Below are experts of layer 4 (counted from 0) of a mixture-of-experts language model. Rows are named gate (a neuron's input weights, with its number), up (a neuron's input weights, with its number), down (a neuron's output weights, with its number) and show model dimensions 0-191. Each number is 200 + 20 x the weight over its row's rms, rounded and kept within 0 to 999.
Before each expert's rows: "comes after" lists some tokens at least twice as common just before its tokens as in all text. This comes from a sample of Wikipedia text that the model never trained on. Tokens count by the router's weight.

# expert 120
comes after: " a", " and", " to", " is", " with", " on"
gate0,167,201,202,224,181,194,192,209,201,194,207,169,170,168,208,222,201,195,210,224,211,168,183,203,198,182,195,214,217,179,215,164,200,176,235,200,160,189,178,161,204,201,195,184,211,222,196,209,193,195,202,176,215,242,202,182,192,217,214,210,198,192,177,195,230,187,208,219,193,206,190,193,197,207,188,207,211,233,235,188,195,216,197,169,215,207,245,211,168,158,172,214,204,219,194,194,217,229,169,170,199,164,165,213,205,230,198,209,226,196,212,176,202,215,204,206,205,218,199,207,198,181,203,186,188,181,194,220,194,163,219,189,165,207,231,222,214,204,247,223,184,184,247,216,200,190,201,233,215,186,198,172,186,201,184,183,213,182,237,193,155,206,142,206,206,182,212,232,204,199,180,203,214,200,210,198,212,243,189,181,232,189,183,194,214,238,207,252,219,204,184,181
up0,216,172,199,213,173,207,216,206,197,190,195,208,194,187,199,196,249,193,174,233,180,199,186,237,184,172,181,220,201,192,202,186,192,223,199,192,221,181,202,222,162,196,226,182,200,206,195,198,158,183,191,171,198,212,211,197,181,202,181,194,178,195,184,213,242,198,194,208,227,203,240,179,191,196,225,221,194,216,208,219,198,215,221,234,203,208,234,234,194,193,215,181,195,211,211,223,179,148,181,193,219,197,186,208,232,172,219,194,152,208,218,201,222,219,171,189,197,216,188,180,213,175,214,184,211,203,200,203,160,159,195,192,185,207,224,199,196,240,229,191,180,186,178,205,204,214,216,208,193,186,175,205,215,199,197,215,165,197,185,239,182,244,239,205,235,190,219,184,219,192,175,210,206,215,220,221,215,151,190,199,166,214,243,169,188,203,201,220,147,183,191,196
down0,215,185,174,159,209,211,228,210,261,191,210,197,223,185,213,157,196,204,198,217,195,187,186,191,223,211,175,193,199,200,241,202,232,210,197,204,186,223,205,153,219,163,202,195,200,191,161,188,195,160,209,181,216,212,210,208,223,201,186,192,178,171,198,190,204,185,236,198,207,181,219,175,215,190,199,220,170,191,192,188,188,190,204,204,202,189,202,182,229,193,208,191,181,172,194,167,210,209,204,183,223,226,237,227,177,199,225,205,196,187,184,225,214,194,217,197,208,207,212,184,219,211,186,162,223,224,186,181,203,215,196,253,215,192,183,224,199,183,213,197,164,247,197,191,222,192,222,221,173,174,194,210,168,214,177,225,193,143,196,226,180,196,245,176,186,188,224,222,227,167,187,188,202,200,235,189,196,193,177,189,208,213,188,190,244,183,211,211,211,207,198,228

# expert 124
comes after: " ", " 0", " 1", " —", "-", " 2"
gate0,212,200,209,196,218,192,244,182,225,176,184,238,218,191,146,203,220,190,224,202,196,217,228,212,218,206,183,180,225,186,213,194,192,203,202,201,218,175,187,207,204,215,225,183,204,195,189,206,242,176,192,188,192,168,167,207,187,199,179,188,199,188,177,225,190,176,194,175,220,240,192,220,220,205,204,226,223,168,236,177,193,178,222,226,225,207,210,173,209,176,158,153,222,230,189,214,215,189,219,201,175,153,199,184,196,190,212,189,212,196,218,214,224,208,240,217,204,211,219,224,184,224,169,195,222,169,185,198,192,180,193,204,207,170,201,225,185,186,210,217,238,225,184,196,181,172,198,233,205,201,210,221,192,192,167,192,200,194,180,189,179,203,205,217,216,152,175,192,197,199,234,165,213,185,227,160,228,213,191,200,226,183,219,154,219,191,199,190,197,210,208,196
up0,234,211,205,219,209,208,220,197,161,195,195,219,175,230,194,206,198,242,214,167,214,215,216,207,204,172,192,165,194,249,177,229,203,201,191,202,206,217,198,181,180,207,211,200,156,198,179,223,217,197,167,204,224,177,183,188,207,184,191,172,168,200,202,191,157,186,200,196,257,198,236,184,207,212,171,149,207,245,215,215,223,186,201,225,197,187,191,197,187,189,155,204,225,179,215,227,196,186,189,239,198,179,224,208,174,193,184,202,224,216,181,189,192,176,196,202,213,218,205,232,205,150,195,198,191,163,201,181,212,225,217,186,223,194,210,199,199,216,207,187,215,246,237,197,203,174,232,193,217,192,222,234,212,219,197,213,196,200,186,215,194,200,183,180,159,175,212,191,203,224,227,171,212,186,220,181,181,203,207,185,177,204,215,196,180,214,202,174,195,177,213,216
down0,214,188,197,169,227,190,215,195,208,208,183,189,187,278,169,203,195,184,214,196,176,218,171,240,180,213,209,193,227,212,192,207,245,202,181,224,199,208,178,177,212,169,219,252,189,219,193,217,243,210,175,199,192,189,227,171,215,201,201,197,178,189,199,228,191,210,198,202,211,226,213,186,213,189,192,220,178,169,182,172,211,234,210,209,159,208,215,198,224,211,212,181,219,192,188,203,201,231,194,246,167,190,189,190,194,168,195,212,204,193,209,178,171,196,223,210,177,192,191,202,192,190,184,236,243,180,200,215,222,225,193,210,167,179,228,221,230,201,188,200,216,183,190,194,181,177,167,165,217,221,164,196,207,217,220,209,160,221,201,202,194,165,178,174,212,231,206,204,196,200,210,201,198,217,172,173,183,207,226,213,202,185,189,202,186,202,217,186,188,166,189,222

# expert 119
comes after: " was", " is", " a", " were", " be", " been"
gate0,183,203,181,225,206,191,203,188,216,184,195,187,213,189,198,231,192,211,172,186,230,182,183,204,174,159,194,210,244,199,213,213,187,211,171,192,212,214,209,218,167,173,172,187,230,200,211,184,194,211,218,173,200,224,169,170,215,207,191,217,163,193,213,245,211,198,240,192,197,185,218,205,187,196,199,228,189,251,215,214,184,177,208,169,217,187,223,272,146,225,214,242,199,166,206,216,187,222,199,218,204,189,177,196,201,201,217,203,174,206,188,185,181,195,173,216,215,199,188,200,216,199,189,185,217,203,192,213,187,191,213,216,190,205,205,226,216,219,216,176,181,214,172,194,136,201,176,188,191,199,170,204,204,186,192,246,219,225,206,188,204,188,227,194,175,216,206,201,179,219,167,217,224,205,167,170,224,186,197,192,236,224,193,199,215,199,178,213,204,204,180,219
up0,153,192,147,186,209,204,195,183,202,231,230,215,196,195,170,232,193,219,217,186,228,207,187,225,187,212,212,204,206,227,220,211,188,214,238,180,240,205,184,193,153,184,186,204,199,178,209,192,220,226,184,179,215,218,171,177,225,165,200,218,187,194,195,217,195,198,251,196,193,198,238,210,173,216,178,210,202,213,221,237,229,185,181,188,209,198,205,220,166,199,192,198,227,201,195,186,201,212,191,191,196,197,192,165,210,209,215,171,172,192,260,202,217,184,193,182,180,183,241,217,225,188,208,179,215,167,183,211,170,198,228,208,164,206,203,230,206,228,212,171,204,206,191,172,198,233,208,151,184,192,197,177,238,215,186,191,193,221,198,188,196,214,219,201,171,206,191,191,166,218,199,190,206,180,199,163,215,200,191,168,213,204,176,209,226,226,193,200,185,200,216,222
down0,228,200,233,230,211,211,188,174,215,235,179,205,204,194,182,230,199,176,220,187,197,193,210,199,201,179,199,187,229,182,206,144,198,187,206,202,254,227,212,181,208,215,207,217,206,193,180,198,168,212,219,187,222,187,217,146,186,214,184,213,219,175,200,172,210,258,171,224,182,220,218,162,170,178,197,235,137,191,217,234,208,197,232,194,188,230,171,173,201,149,214,186,220,214,197,208,194,202,222,198,232,180,195,207,217,193,207,195,218,199,194,214,203,200,190,198,206,167,195,193,189,201,237,193,213,195,183,212,196,208,216,194,210,235,217,215,203,181,205,175,206,202,197,210,159,171,197,170,202,208,228,192,198,160,198,193,184,216,203,216,193,203,199,222,198,208,202,218,203,222,211,193,168,183,191,181,195,208,218,199,185,233,182,173,209,170,167,194,196,212,189,244

# expert 37
comes after: " |", "|", "′", " (19", "°", " (born"
gate0,185,215,191,188,175,163,200,195,202,186,230,166,186,206,180,256,217,199,234,193,187,173,200,209,200,190,221,238,201,224,221,166,201,210,196,177,200,183,177,212,215,224,209,190,195,200,209,203,225,211,206,189,159,177,195,243,210,226,197,188,180,159,160,223,226,182,201,196,216,230,185,169,187,187,200,185,206,202,224,199,208,227,192,198,188,186,212,185,178,189,202,188,217,188,237,176,217,214,174,193,176,219,178,249,209,175,204,182,198,171,174,239,199,183,200,170,191,225,191,199,196,214,214,233,198,175,188,150,177,176,198,225,196,183,208,215,183,210,200,194,201,197,164,198,231,221,209,210,194,207,177,208,213,192,208,218,213,215,218,215,224,230,174,211,244,191,203,228,175,197,207,189,208,209,232,213,205,236,185,173,217,252,199,181,187,198,212,185,184,208,158,198
up0,215,228,176,190,226,189,203,215,192,189,210,209,214,179,175,231,207,218,186,168,189,216,213,199,199,210,198,196,180,184,228,243,203,200,198,239,189,205,215,200,218,223,191,204,188,198,215,207,215,229,203,226,241,245,171,218,176,182,206,202,198,241,194,169,178,195,166,195,227,204,190,169,181,197,182,211,186,215,169,212,201,211,186,176,195,225,213,216,203,172,226,228,209,242,166,215,170,204,195,207,186,224,196,184,214,215,199,217,193,234,208,192,184,187,185,180,223,232,170,138,234,202,241,188,184,201,185,163,213,195,206,194,173,225,198,176,200,211,168,175,177,215,203,193,198,186,186,244,182,234,165,181,217,212,191,218,191,218,193,197,206,233,209,188,224,186,195,204,158,211,190,191,204,187,214,215,200,196,161,164,203,161,197,220,192,204,197,213,215,195,186,168
down0,233,159,202,166,167,234,209,226,190,218,192,195,190,202,182,189,183,182,197,181,223,181,201,193,207,195,191,161,198,180,164,184,178,208,184,163,207,192,189,232,171,206,215,197,224,207,186,201,233,158,200,182,204,185,170,196,181,208,219,225,222,200,209,216,195,245,196,222,203,226,203,220,233,199,189,212,211,189,214,164,191,199,205,237,180,195,233,196,226,189,150,221,183,196,219,196,219,215,238,166,182,200,225,203,169,213,182,214,188,212,187,188,232,217,205,214,190,207,199,183,184,208,214,199,202,197,214,220,200,193,179,191,226,239,200,183,198,170,192,203,176,205,176,173,199,223,191,164,202,186,199,221,232,199,204,198,220,197,221,206,230,204,227,210,207,185,204,181,190,211,196,178,202,223,204,168,193,264,189,215,171,201,193,176,238,141,225,188,208,224,221,202

# expert 102
comes after: " the", " a", " The", " his", "'s", "The"
gate0,192,235,208,244,200,272,203,185,200,201,195,205,227,213,177,183,200,205,164,209,199,237,223,196,229,165,220,174,199,203,190,174,195,225,168,212,217,184,199,217,230,191,204,186,208,229,211,188,200,196,200,195,198,152,257,223,181,241,221,198,209,214,208,197,236,196,210,185,203,220,192,200,185,236,184,185,199,213,201,208,197,225,197,192,163,190,199,168,163,193,203,211,195,225,174,183,212,184,208,223,209,211,189,216,201,195,203,225,212,200,207,247,216,192,246,233,201,182,208,214,194,193,177,181,213,181,177,153,187,193,196,195,219,166,176,209,207,170,203,157,220,235,183,169,219,196,210,200,219,187,207,161,217,207,191,205,183,172,173,200,208,178,172,193,213,218,185,163,184,209,202,167,206,197,193,193,205,194,197,189,177,217,195,200,227,175,202,221,200,177,194,199
up0,225,198,234,217,210,244,208,193,203,207,220,210,161,201,157,199,190,200,149,234,199,198,240,169,220,181,211,184,231,193,204,167,197,202,197,205,218,179,224,172,184,198,225,201,217,207,200,195,202,190,185,188,200,219,194,227,185,227,199,193,234,176,208,179,187,197,194,198,235,204,195,234,204,216,186,202,208,187,221,192,213,200,185,180,183,189,174,211,206,206,187,245,159,167,158,182,192,180,229,190,201,227,182,192,197,184,190,191,207,175,184,227,197,192,170,245,249,198,224,201,230,237,186,167,197,179,167,198,184,203,184,205,201,195,170,186,191,180,191,211,224,227,240,185,229,222,199,224,222,180,231,188,168,195,197,189,209,221,170,189,194,190,195,211,207,178,203,191,206,201,207,213,163,216,216,204,200,242,225,203,156,196,197,211,232,181,195,186,190,191,189,223
down0,218,201,192,217,237,215,184,241,188,174,202,190,171,188,167,160,197,215,185,174,232,198,222,185,192,199,214,214,211,215,217,188,216,215,175,233,202,170,162,222,212,205,208,182,176,210,226,197,167,216,221,227,206,206,226,171,220,195,202,197,175,222,215,199,201,231,179,211,225,156,209,168,187,188,198,227,218,187,195,220,199,167,210,182,212,216,217,211,169,179,208,191,203,190,208,216,160,218,166,222,212,201,202,206,208,182,208,198,185,197,207,199,183,218,197,160,176,213,187,198,215,167,196,210,187,219,205,178,218,202,208,219,203,202,236,209,227,200,193,177,195,203,188,233,166,223,184,206,167,211,167,188,244,217,198,172,191,188,234,208,185,205,237,206,199,179,201,199,243,174,187,164,228,157,220,221,197,191,186,196,229,226,167,176,172,209,177,237,218,202,203,192

# expert 85
comes after: " the", " as", "\n", " The", "|", "The"
gate0,209,151,245,195,166,218,217,183,207,188,191,215,197,175,208,196,196,183,184,217,192,216,231,199,211,172,204,215,178,168,238,200,194,212,196,215,222,211,253,185,204,195,230,226,219,186,186,213,214,233,205,175,211,210,176,212,227,223,172,194,211,204,215,190,207,173,207,190,215,228,203,200,222,167,202,197,197,187,184,237,186,211,216,198,185,228,149,206,192,181,198,198,207,184,180,210,189,188,191,250,212,198,183,193,220,190,229,192,191,208,182,209,221,189,199,184,224,202,220,183,219,189,176,212,217,196,195,229,207,172,216,192,175,201,160,180,218,196,223,226,165,188,220,188,203,227,191,193,201,181,217,209,217,220,148,224,178,161,167,177,175,215,175,244,213,202,209,225,192,175,220,199,224,183,167,193,233,187,223,197,183,206,214,206,212,181,201,204,148,179,192,182
up0,193,193,221,190,175,178,188,210,187,190,207,189,202,195,231,220,208,211,221,187,157,159,184,209,211,218,197,205,173,235,180,221,238,220,179,201,165,199,202,228,191,190,198,212,175,190,185,185,211,217,194,210,223,144,181,201,199,201,185,179,183,214,200,176,197,194,182,176,220,165,198,208,203,214,187,182,204,240,219,183,181,178,180,208,220,189,206,209,207,180,195,205,203,225,214,208,191,163,204,198,204,173,220,195,216,184,195,225,230,209,187,215,183,195,204,175,198,220,250,198,186,220,191,180,193,205,187,185,236,210,201,198,204,219,234,205,207,196,195,202,239,179,179,164,222,224,177,213,223,228,193,192,192,180,247,172,208,238,221,220,223,186,206,192,166,211,206,235,222,181,170,189,215,221,219,184,171,201,200,214,199,179,225,212,152,227,189,146,237,236,206,184
down0,174,197,148,241,204,175,196,206,183,211,207,185,163,192,190,183,199,214,177,220,198,176,228,223,218,195,206,185,189,178,212,176,227,244,214,185,244,215,208,197,189,211,221,179,202,190,175,227,197,216,240,191,194,177,177,218,176,196,181,220,229,184,219,199,181,202,150,207,239,202,220,241,200,216,206,205,194,208,181,211,200,191,203,193,228,191,201,194,208,216,197,194,220,177,199,212,219,205,196,187,214,230,217,233,199,205,242,210,145,194,189,186,208,208,180,186,173,231,184,170,206,169,221,232,202,208,208,167,191,171,210,192,202,188,190,154,208,202,197,241,191,216,186,175,200,205,223,218,204,203,210,215,237,189,209,176,179,184,174,213,199,199,188,220,206,175,202,194,220,234,241,173,212,187,163,180,158,219,212,204,200,187,186,239,190,200,193,206,167,204,202,186

# expert 26
comes after: "\n", " =", "us", ")", " (born", " /"
gate0,198,152,217,207,188,219,222,178,163,179,181,208,204,203,221,193,179,213,205,180,179,218,204,172,210,204,226,228,204,179,194,198,201,173,232,191,229,238,215,192,239,216,209,188,199,200,170,192,188,187,217,170,255,211,198,216,205,200,189,185,193,177,187,221,210,186,217,223,210,167,173,216,188,168,202,181,238,187,218,203,203,208,180,205,214,160,176,179,203,220,195,230,204,186,181,186,209,236,178,223,189,185,202,179,222,230,166,207,207,222,180,194,220,194,185,203,174,222,197,197,211,178,206,209,183,192,218,200,211,183,234,229,174,177,199,206,174,224,199,198,212,234,199,179,226,188,195,219,205,200,216,181,212,163,215,191,199,238,179,240,205,241,160,199,176,196,210,178,168,199,178,177,204,209,172,211,172,215,176,211,226,234,191,180,199,236,220,199,164,221,226,202
up0,220,210,204,206,180,184,201,241,205,209,223,184,197,184,203,204,154,195,206,204,193,211,200,220,201,189,179,203,211,224,195,182,181,252,180,178,226,180,203,162,195,165,210,199,191,210,201,191,211,211,207,221,170,128,208,172,209,192,195,213,205,240,228,174,198,197,210,202,216,199,180,177,227,189,199,219,192,214,230,221,245,220,206,180,184,214,155,163,223,198,241,201,192,207,186,207,206,197,200,193,239,230,217,210,173,192,190,214,221,217,191,185,170,225,204,188,225,185,190,180,172,207,193,190,166,228,225,226,170,201,216,212,224,170,182,232,224,172,195,182,186,199,227,174,181,207,233,194,231,229,202,193,184,200,172,233,201,220,207,182,180,194,198,190,176,204,212,218,205,194,206,222,197,155,216,223,213,204,218,190,197,169,198,201,160,191,207,207,192,183,170,216
down0,184,203,213,186,192,200,224,201,205,213,218,195,213,188,189,233,202,227,196,214,205,180,181,198,191,174,203,174,202,184,184,225,218,212,224,234,201,196,197,199,224,192,203,163,188,192,196,192,177,205,227,177,203,169,206,191,183,204,240,185,184,207,223,230,171,182,205,238,172,213,209,175,221,203,171,189,246,218,182,176,199,201,213,213,204,210,208,228,218,157,173,146,211,189,176,197,195,209,215,223,204,249,212,207,209,223,186,223,208,197,178,213,201,202,203,229,214,198,196,190,216,179,190,216,212,182,191,185,199,200,186,205,190,242,189,193,180,182,226,241,189,247,155,156,208,218,208,219,219,223,200,216,176,185,193,218,209,228,208,214,190,200,182,160,198,191,197,175,183,192,179,232,230,159,184,168,168,180,178,192,250,215,185,207,185,190,201,174,235,176,209,208

# expert 35
comes after: " of", " to", " |", " the", " on", " for"
gate0,166,180,203,201,221,219,204,216,210,223,194,229,213,214,199,168,221,185,243,209,185,198,174,181,174,229,211,178,207,188,186,184,196,207,187,192,207,213,201,220,183,171,215,194,200,184,192,162,214,221,210,242,234,223,207,174,189,181,191,209,175,201,193,164,200,177,185,194,194,151,201,188,183,207,181,181,212,244,192,206,230,188,158,182,211,230,192,209,215,211,228,192,207,198,202,197,163,224,251,212,214,236,163,253,213,191,207,214,188,216,206,165,194,210,201,211,218,186,207,179,216,203,195,165,208,195,209,233,166,210,233,211,195,184,191,198,205,213,226,226,216,223,222,194,180,169,182,225,195,218,183,186,196,226,205,253,204,197,167,202,195,214,196,227,180,235,231,206,186,205,176,185,197,201,207,212,166,199,192,200,193,186,211,187,213,187,177,182,177,152,196,178
up0,197,182,221,169,179,212,208,221,204,197,199,219,191,168,237,200,229,188,208,212,177,183,216,253,228,187,203,227,219,173,208,182,208,188,193,209,190,202,222,213,208,205,215,211,193,184,179,190,160,205,193,212,164,235,184,147,199,220,169,219,212,196,213,189,240,194,211,194,176,197,199,217,200,185,214,189,169,208,186,190,153,215,218,203,176,203,220,218,186,203,200,200,209,211,214,190,167,158,215,207,168,208,203,215,176,207,205,180,177,208,188,172,210,222,224,193,179,237,216,226,188,169,208,195,195,255,220,213,187,232,171,194,165,232,207,189,196,215,197,203,185,210,224,238,218,247,194,208,226,197,192,182,206,186,201,212,188,195,196,207,192,213,203,171,134,190,211,210,210,198,174,180,200,205,211,206,190,191,185,189,183,175,244,216,202,233,200,206,187,188,227,163
down0,223,235,195,207,183,203,196,234,210,225,182,171,202,201,201,168,195,169,208,220,213,180,199,202,216,198,166,194,179,201,208,194,182,196,202,203,203,233,226,219,173,225,177,155,212,183,212,178,164,212,192,178,202,238,163,189,215,227,190,199,229,227,196,226,213,208,209,154,206,193,183,225,206,172,210,182,217,205,225,221,195,242,182,196,224,168,215,204,178,225,197,197,229,203,205,203,195,196,228,210,223,213,236,186,166,221,173,195,197,220,211,188,171,198,206,216,216,176,204,217,207,193,166,201,186,215,209,201,204,209,194,175,189,225,187,168,211,209,199,222,266,190,185,142,202,212,205,194,210,205,212,179,205,167,207,201,188,191,174,189,174,191,210,209,188,208,169,156,169,202,215,184,187,214,210,169,141,204,196,200,225,204,210,208,209,202,223,233,231,212,192,200

# expert 11
comes after: "\n", ".", ")", "s.", ").", "\""
gate0,205,198,240,202,183,189,190,212,228,175,190,232,198,197,209,186,176,190,181,214,194,167,224,231,186,176,191,179,175,187,223,203,193,168,178,194,191,170,207,174,175,200,219,205,207,195,231,189,215,255,204,198,206,210,172,210,159,206,191,235,182,219,186,245,197,204,217,205,218,212,226,198,212,204,187,225,204,229,184,219,201,205,217,194,200,232,164,196,226,187,185,183,214,220,226,181,181,216,208,222,222,191,173,201,220,186,229,185,180,200,175,208,215,205,199,211,250,168,225,226,181,202,183,216,203,209,166,210,202,165,205,186,195,206,168,199,176,205,222,244,195,201,174,200,192,242,199,199,214,192,204,191,171,191,181,227,178,178,190,161,164,218,222,244,167,217,216,188,188,185,200,225,183,224,192,217,198,190,165,192,207,213,218,176,228,217,202,187,206,209,165,165
up0,217,175,235,193,201,180,186,187,198,200,234,245,210,211,231,193,210,149,210,215,209,203,198,199,233,196,197,179,167,170,210,219,216,219,207,192,188,215,210,198,157,177,208,211,236,189,202,208,222,208,207,193,181,170,205,179,217,224,200,209,167,211,170,187,227,195,188,202,223,221,214,200,197,211,206,222,216,196,223,202,195,190,188,170,224,239,173,196,208,203,187,172,198,211,219,192,164,194,212,216,202,203,172,183,213,207,202,172,199,197,168,180,209,180,193,184,234,205,200,206,183,201,180,219,180,174,165,193,221,209,213,191,192,195,202,198,179,221,220,246,179,203,156,203,197,212,189,207,192,204,204,223,222,190,196,202,195,171,211,167,190,229,232,221,198,223,212,187,233,208,157,252,205,203,151,205,190,195,186,194,218,213,181,144,240,246,174,182,174,194,204,209
down0,212,179,211,179,191,215,176,167,187,199,192,210,177,224,206,177,221,217,223,178,212,214,194,164,214,200,201,220,187,193,218,223,189,182,209,170,208,237,189,240,203,229,219,198,222,203,200,190,249,197,207,210,192,218,229,186,183,195,183,236,205,201,191,189,201,178,218,194,177,203,226,150,200,183,198,195,224,203,194,211,216,194,168,238,191,192,197,203,208,217,196,221,187,220,180,229,212,186,213,205,175,205,185,178,154,214,189,183,158,227,197,211,215,202,186,201,203,206,214,231,228,174,182,197,198,179,193,184,219,201,219,226,212,187,212,215,214,211,229,193,176,153,189,152,185,200,191,178,205,235,205,188,179,158,244,206,157,200,205,192,186,213,173,193,191,159,145,230,194,210,198,230,213,168,177,190,213,206,172,196,189,226,227,217,230,214,203,209,200,215,212,231